From a checkpoint of a small mixture-of-experts model trained on Wikipedia.
Size: 10 layers, width 768, vocabulary 51282, 212M parameters.
Experts: 48 experts in each of 10 layers, a softmax router, 6 empty slots to pick.
Below are experts of layer 2 (counted from 0) of a mixture-of-experts language model. Rows are named router (the router's row for the expert) and show model dimensions 512-639. Each number is 128 + 32 x the weight over its row's rms, rounded and kept within 0 to 255. Numbers have three digits each.
Before each expert's rows: a language model's description of what the expert responds to. This comes from a sample of Wikipedia text that the model never trained on.

# expert 35
Parentheses and quote closers
router:116116110109114151136133116164124131081135111146144136121117168164122075106081115152163120126146113089124082120096086177145168147123171130158104156184107109122114168105129117126155130005083145181088165140115087126105168123134184151102120143134126181103121110110125114121105091141103130099150148132090131111123139110097137145140106182120098158137102205089055165131131139076070096143158

# expert 10
Adjectives and suffixes
router:127126136144102127175098134089161144094106140115136187155149183129150140094131159122174156150118183155183168127158073143107191152178181134063158177080095103122166115166139098115153161065110101069110132098094088101123115120130111124091113125174113119093099146079137152156130135107104143097100048113088093208119137087074129049108122129103121146110166145124050135155119089099154111152181

# expert 37
Taxonomy infobox punctuation
router:151147084141161138113187189086116080070153065121160156147160123118132160132119086154116143120122185159032123143083099083139124118153115137114171130170162104117158127085163112101129094120155148116207127212133065157127095130110064134132122125115149130181106117113093183102126092132083098135127148156084111113113160104136124174096142137104164113103148105123119139144128152146147100135133

# expert 5
Infinitive to, modals
router:148149095126148149113166125119119113103094125146081195145121154130160146113093170137121098141101148141092161160131091135126124112153145133098116161111176075126133131169233129122167144149134120155113174091141043157097159130105115105162146105120096135088164183142161166137108110222170112155142129118085128063123157108156118116100144150107164205146165123157114130134148111099112161119052

# expert 41
Periods and abbreviation dots
router:131110098133132118108102114187075159126083132111147123111098075166064150120140123144126121202147106168106181207125127146137122085122115122192148126157153110196141098150088137051158154169125163074073183042135083140134109071135126128105123097161123107123105151145129133128088119082166145153173170106132140124177141141119081111091100132141087098178132130119155095112102108163137173116103

# expert 3
Infobox field labels
router:085090082162192165162117057127186178153158161143131135139106119163157163127126125112087138091155144178129080156193110094118060137124114091106109152100159165117141127146107152082124166095160165077122117084095164104147145152156093097183140160133146107121118156200167150046163132160155112106185140117122138133117117101204122112158127143182142041126116105126141126159062159120151066109129

# expert 0
Line breaks ending rows
router:099128122107107154156196099192149077138117119174132172121157148087140124090138159152133182089117084163126092126138145120134154134166125130120131132173112093089138178046114125096133156146114132186126128110148153134086086119069157097097167144150114095113089112153155105129160121129126090097116105139112136133093132137107158070128113135131115120136091108096124060149148128098158037143082

# expert 22
Table pipes
router:092091116135144113096190071177152144148135125113162052109110132116081182115082058140044111124090213123118121110130143153173116109136104173079115131148122164174158143134089125054179034143146195096197130179133086179178158177119103150152159102137143091117141109154131106184063168094104121187127164165129168104149129118137133095143138155136095111134117083125147113125135130132158092116190

# expert 27
Leading digit 1
router:197107139115147075220184101086120114097168155111101110100103160176096114110097181129115106087112151083074118106097091157161112174150176133186097190104115145127110155200102131100111122113090167113122133172095105130169139154103076108145084131126114158162138063137172141100114148149119220095166184153084121138095133147079172189096189097106184131092092094138157120115147108104100110137085

# expert 20
Nouns after articles
router:158079158099115088138090121124120122122083171138143134130194096104123159097095155160077113174109117108081129108138088110062173061117082125093149109181074087127117110093115117163127115086116157083097117128109083157098067143111110134113191120076191079122140069163099163125076102076113154082120175151120123136164162146131152137144126147081159097091109121120141151122147155069128137131094

# expert 47
Copular verb in definitions
router:147133152141145149129149087075109139116106066052228140163137137166101098075114097149059127135116104166112166180110121071187134104194115155011125180144095159115124105146188084123143099105136152098167102139117108053165130106106093129155141121116183085122142146142117126127151116188133143145105131126117086103115121079098137123103154157152113136090183165145140169087125177169116141083166

# expert 29
Digits in coordinates and dates
router:160144146155148122089179114106166200163140147132176109103232174122114159103101156145117132067171100160151143078076107129145180158121124147101151107149134187111156162186087117121139138127101169121143151102124159109077114141163095160138112156141126164158083052136127088109098190193101048126096169142107098140071158145103124148110126148111136081095164121120198123116090096143164145182197

# expert 25
Main verbs after to
router:099143121103078059146161148174106098097140118126159085176115130158136082158167133105209148126096156118137136162092140114118089157120163126138123116073168135194139174129092122133160077143147111170071147142131161119154142134094113133142091155118139106107172126125108143156122154109045111165133110092096104115112141101111133150135129164083130098107154137138068108102135172100181110134127

# expert 15
Preposition of
router:152138146150150113161119143063067121163067118130154020103112077169095196103048140161142091113124105133120101076160194097105146180161163158181143109096064075163129189155134155128125085189120171125179170227166130082094117119153219113118086125112116112088133128164159179103160167092128154096163095129117185150119128162140191148143124181155063082111198115113080112138143170141106130203137

# expert 19
Table cell pipes
router:159122086129133191120168136111114133117168151154127151103147096133093137141111097160085167124130130130141154112112109090131149107168152109071158120108070074156079175178167099095101087058184142121133127153107101141176110093115102107090082136104068125141106123105111098112109132097146192092196128151156169119155112095100108086118154142151143126122084082153119077118169130162127112205113

# expert 46
Quotation marks
router:127135153134172146086141061119113198139158093114101116137105218114168147085148129148147163098145141188155099148141106094084118161114128131109134130116143150148141156113131140093089171129122143169176137093094188179085129150129111145140111163150096171150154087158147141142123108143130167102147164152126091139122126111084166108123109152146171133161159133112179119174142163159105111052088

# expert 18
Prepositions, mainly of
router:179084098163162122202112146070149132131174163130174054127110181113125125187135117170124156047131147146157167130135127130168112126126175128158181176186148121148106146080157100162152117154184140153145111131094148162128094156113151094119142062114147168119233154150146150131085217129137146117065172176111199178113153114149148139101134099147135127143183153085125061186146129178115053120180

# expert 28
Come verbs and pronouns
router:104113072130169172130129089090098111131073085088084145123148152107113135094101161163101137124096085136109139107138112170171122076096162128149132119169102157148132157126121119123135110154140110137099136161043130123085102205082086094106116156110110169160112131132146138154110087101163101135122124139097151092068110122159134095044158074159105149150157108125125124114140112146077110133104

# expert 14
Clause verbs and punctuation
router:153076131127065124120172127141077125151132138125111143145127139091112156079124150050112116093116065114082114116028129110109136185178110141103108113094185093121129126163176164155028089172116149040178157132111130166120178077108162182083120141123116141116145126088139157187182100089104148122206145122125145099135168082122091175152099112073123129118139214137109163139162113100138128134105

# expert 1
Determiner-led adjectives and heads
router:089208123179147136058118124117134101139094192119144169163131126176096180130054077133092086133133112078104184106185140089116134152180158164117169131146054149101139152119168135117106146147089141101178103155139118136126129123144151112098168151065154119183134149137139143098168119068091169075139129186127085083140089139098173147142120120136059146146151102152073109153143140141066145138113

# expert 21
Auxiliary and linking verbs
router:127135096111112128147140138165105110142169156076148111119179160093156110129138072180076127116165142113152124141109091186113112157166112171144148123093054162125124143149101110124074118146109138092064093149127089150160181131124126113138145113104099114126190133124146130119078138105155081054086150120108166133127075090086115143056162136172140100141077138090147112126173156193112107131167

# expert 38
Pronoun it
router:132163128127160158111137127143148096163181123096147169144114164100143172074109115184129158067214158150138102158081131099154117154142119139087147121163086124169142120127156141099136093153069120086198135144108070088105117091134128113095144125161108164096058130107117152107170121184143099100166182148177218162170166084159133161140090169128173179114133195093069100086128145102085087134143

# expert 34
Sports tables and names
router:127068096145156178134116170067138070130106132136177115103136051138147155131133140140066080129146106092171078142078108093143134128135148158133130175083169047151141117092155101137155082099133190137146123133134099151173136150133142092200167075090107082190183102110113143115112100139099078104171125098104163120122151110105106145104157123106188124116130044122126124101087075173115077183113

# expert 24
Heading equals signs
router:122129120140063163126115169189142156066116133116139142144112082078126108097083161121101130131122132150126094096089094149094149097072120118147084211107149140098091090152116106131097100121114131129098131070101123129124108121117154098112128114137093245126170175118108203147171130089149128079138106103137177155195140152147100114167150097110144084106137128149145157084159157148098100125162

# expert 44
Digits and name pieces
router:121131091149147130121130076109122121135138101094164109146113135094142166089132166163130115155058143124180121136094119125182116120137125183140136131102117165113080110121160067133158135146133141131174157101117093161118193128088121175147167171134185087170093095156125164106145082147126089118128140180102176122139138111126137159080173141105158158132119058137117131159138078153102108116127

# expert 11
Clause-linking that
router:177152122137126130163159067058109128150138103126165234106170159173106094120153153159080111121135185120065135116070195095139107173110171101140176176143099138103150130116147157138150156144131127166153094062140067165116152187135114137217195091126168157192180078150106157117129071138136126089167135101177195132152135079090073165131186217151167183150129123139114082127139108144172156093166

# expert 40
Sentence starts, depending
router:129111156183091120147137126139148130111116111024084196156148137137122231108111157155117108094110129158109133095122135102126108114179076133096103147115109110108102114128170113137137139128115155099144169110056124070140152108118149117135162089070125147147162060153132156113124121106162128126121099148095154181066094088088150119075163110122097134181169127104163130125162040141136134115124

# expert 23
Colons and time separators
router:167183186190156140117169118056107206073118091121100133095108163141135063058142110117126186121163141125065114069147145096167110206135137136152118117163134157114110119126115102126072148144124144104109121151127096093136078125048032076113156116138057159149141168093155141112167158125132094130156128091079081120082141149100146177180127149156167151084156128171104096157122157182162126058132

# expert 7
Place and proper names
router:102142181117107109094130173192177127101119163137135201219103095159194086172187043116130125148134136110179084146132081133111133117111112104147102148113145092065156122124139174192140079104096080097119148136135154150155116052098163140151120103149154165124149083120065157156103088013108148132087143101106113066166190103152128155146118097085104103155142136160114081119124140115112132118113

# expert 39
Space before numbers
router:120141139126095084127178112090124147122150123110139177128119162115177065092094154121070132162180115138126150125091128129117137154100119113145155119058079107166126173158134107091077154157084147145122107119110122049093081142131145142110152147126068111020129189101147113111165172082187113126110125096177148127130109148138161116196157158177096094087159094114082157106176162103159100052129

# expert 16
Paragraph and section breaks
router:118106110127078115097150075116159089164107145162057146095121167115110116146129181089155181185136078134094047113135210152126160128177071054173137148139110111053133145071162103144155134166125108078163084115131113119137151129114225156149153168133161147123100138185183150129100092171089114124147148174138150166099122106111146098150147140139092198134151182112121100159127088072114136064112

# expert 42
Biography verb was
router:082118146179117160104108111155082153143142155070134074158134060119117131102154121127111078122128144095093100162113096118168131120123126128104150160158115163139094163175209072117133091141109172139200149164117123140143057158123106088156126140133080151236099146169178196067093100145098143187157102127142181118083135154143118127118188113164196138104190132118151109120102117166139119136162

# expert 6
Temporal conjunctions
router:171127148091161126098058151103159140116109148074111085113121140129079101195150127157082103140112137107112134120098122058161186108141133130136107155130112155126174186105134113070172105131126145155144182170062139173125118155073115170117163163123093145162159099109183174139125095131187109155059130143106100099110108167149122154087126135142159145133132133151129114139124041116149110161114

# expert 17
Articles and movement verbs
router:108142130158091156176115108122129159114214130171125120141109175118119119126096174154104159139142129148120093160140133095150182081135098076030134137093134103154159118170125140105143075162113090113138092123095067153095116142177076164073152134120046118109136145162177138158095107153106064126155114157074156135165125133124095173110153216120168151139163078139119093106124120142139090170174

# expert 2
Digits and York
router:117101116099116085148180143109130146158089137052154066151217170081144149191160157157107137110128164174161129122133137190142101138104084118108160141090114160135137100123160156130137145156112146092128124104097117129141153160171083105169154129151148112119082082120148123096078158130174136111110148132115103140114140156093131135132125149181131120184185135081113101127137183138122110124127

# expert 45
Commas and conjunctions
router:133128103153225089167139119143103168116071118104115136140139099132180118107091161156125131139155160131111135149067154129091167086174104185112114076172086072088203176090125141123137162163144115125164147211103144085114163126192121071150069147126092103178103154078189103101154101035082111128118104130161129111118095114129129121182104187115123109096108139202135096132145193148146056148086

# expert 8
Nine and eight digits
router:112110110146195099080167085179178124108099036147141111108114144152156120130123180117110164152053057152137111131099107073210098094081127188138160137128150106135097072119182113125143124100103126125102165098113140082091136096177123139140164156197158123182099083087168139095142163111085138080120194177126125098091094174094128121120115190129178164069105132129157108160128129140109132207133

# expert 43
Dashes in ranges
router:189094087165199132123120140145181109171152088070122139163161157143148173171131171130092083142145139071152104157115154114147126106169147106047142131068122096143143126146114100135136083121159175098139079168067119202151158111154054090184196084076086168203160134133153184104150109158144132133109085209089144094125152144095163142134160112126141165171102083159132082137131156171149112138080

# expert 32
Zero in years
router:104116091143165134109095091066142138147159086129142124100052114191179168177096156121104126078125087145136137142106167071124153196157151144100114094123060120104111152104166148098147168123117170094147121108116025082137125171141098143162107067111085078151117146135174116162130178113095118080140121119139060051064132126104112102152106142189131175131089105172185154134138146152104083134120

# expert 4
Take verbs, table digits
router:172079163069113078111077095077136058156166078107140161144129128153119131109140097135163149182133106191061128133081125084170152165162189095105116115100152082146138167181147131120161112161153161107098154188116157131109147142130139167142132108075077150157156087118121139186110148137115085082102156141138043168125074090125124098103164078105170167120117141142125111153105102148087083123090

# expert 9
Table cell separators
router:132109144108142112120165124090107081111109145166107124165156096082157095111112136151119205141099131162178106158085104153130137100153125148137126065140126127151068115190152121130132121126112165119167105206141112116115103081088124102171164100157150075109130135115123141152028099097112119145174125117124148111141107104082124112071156118100152168118134085102049094146138147084111208142131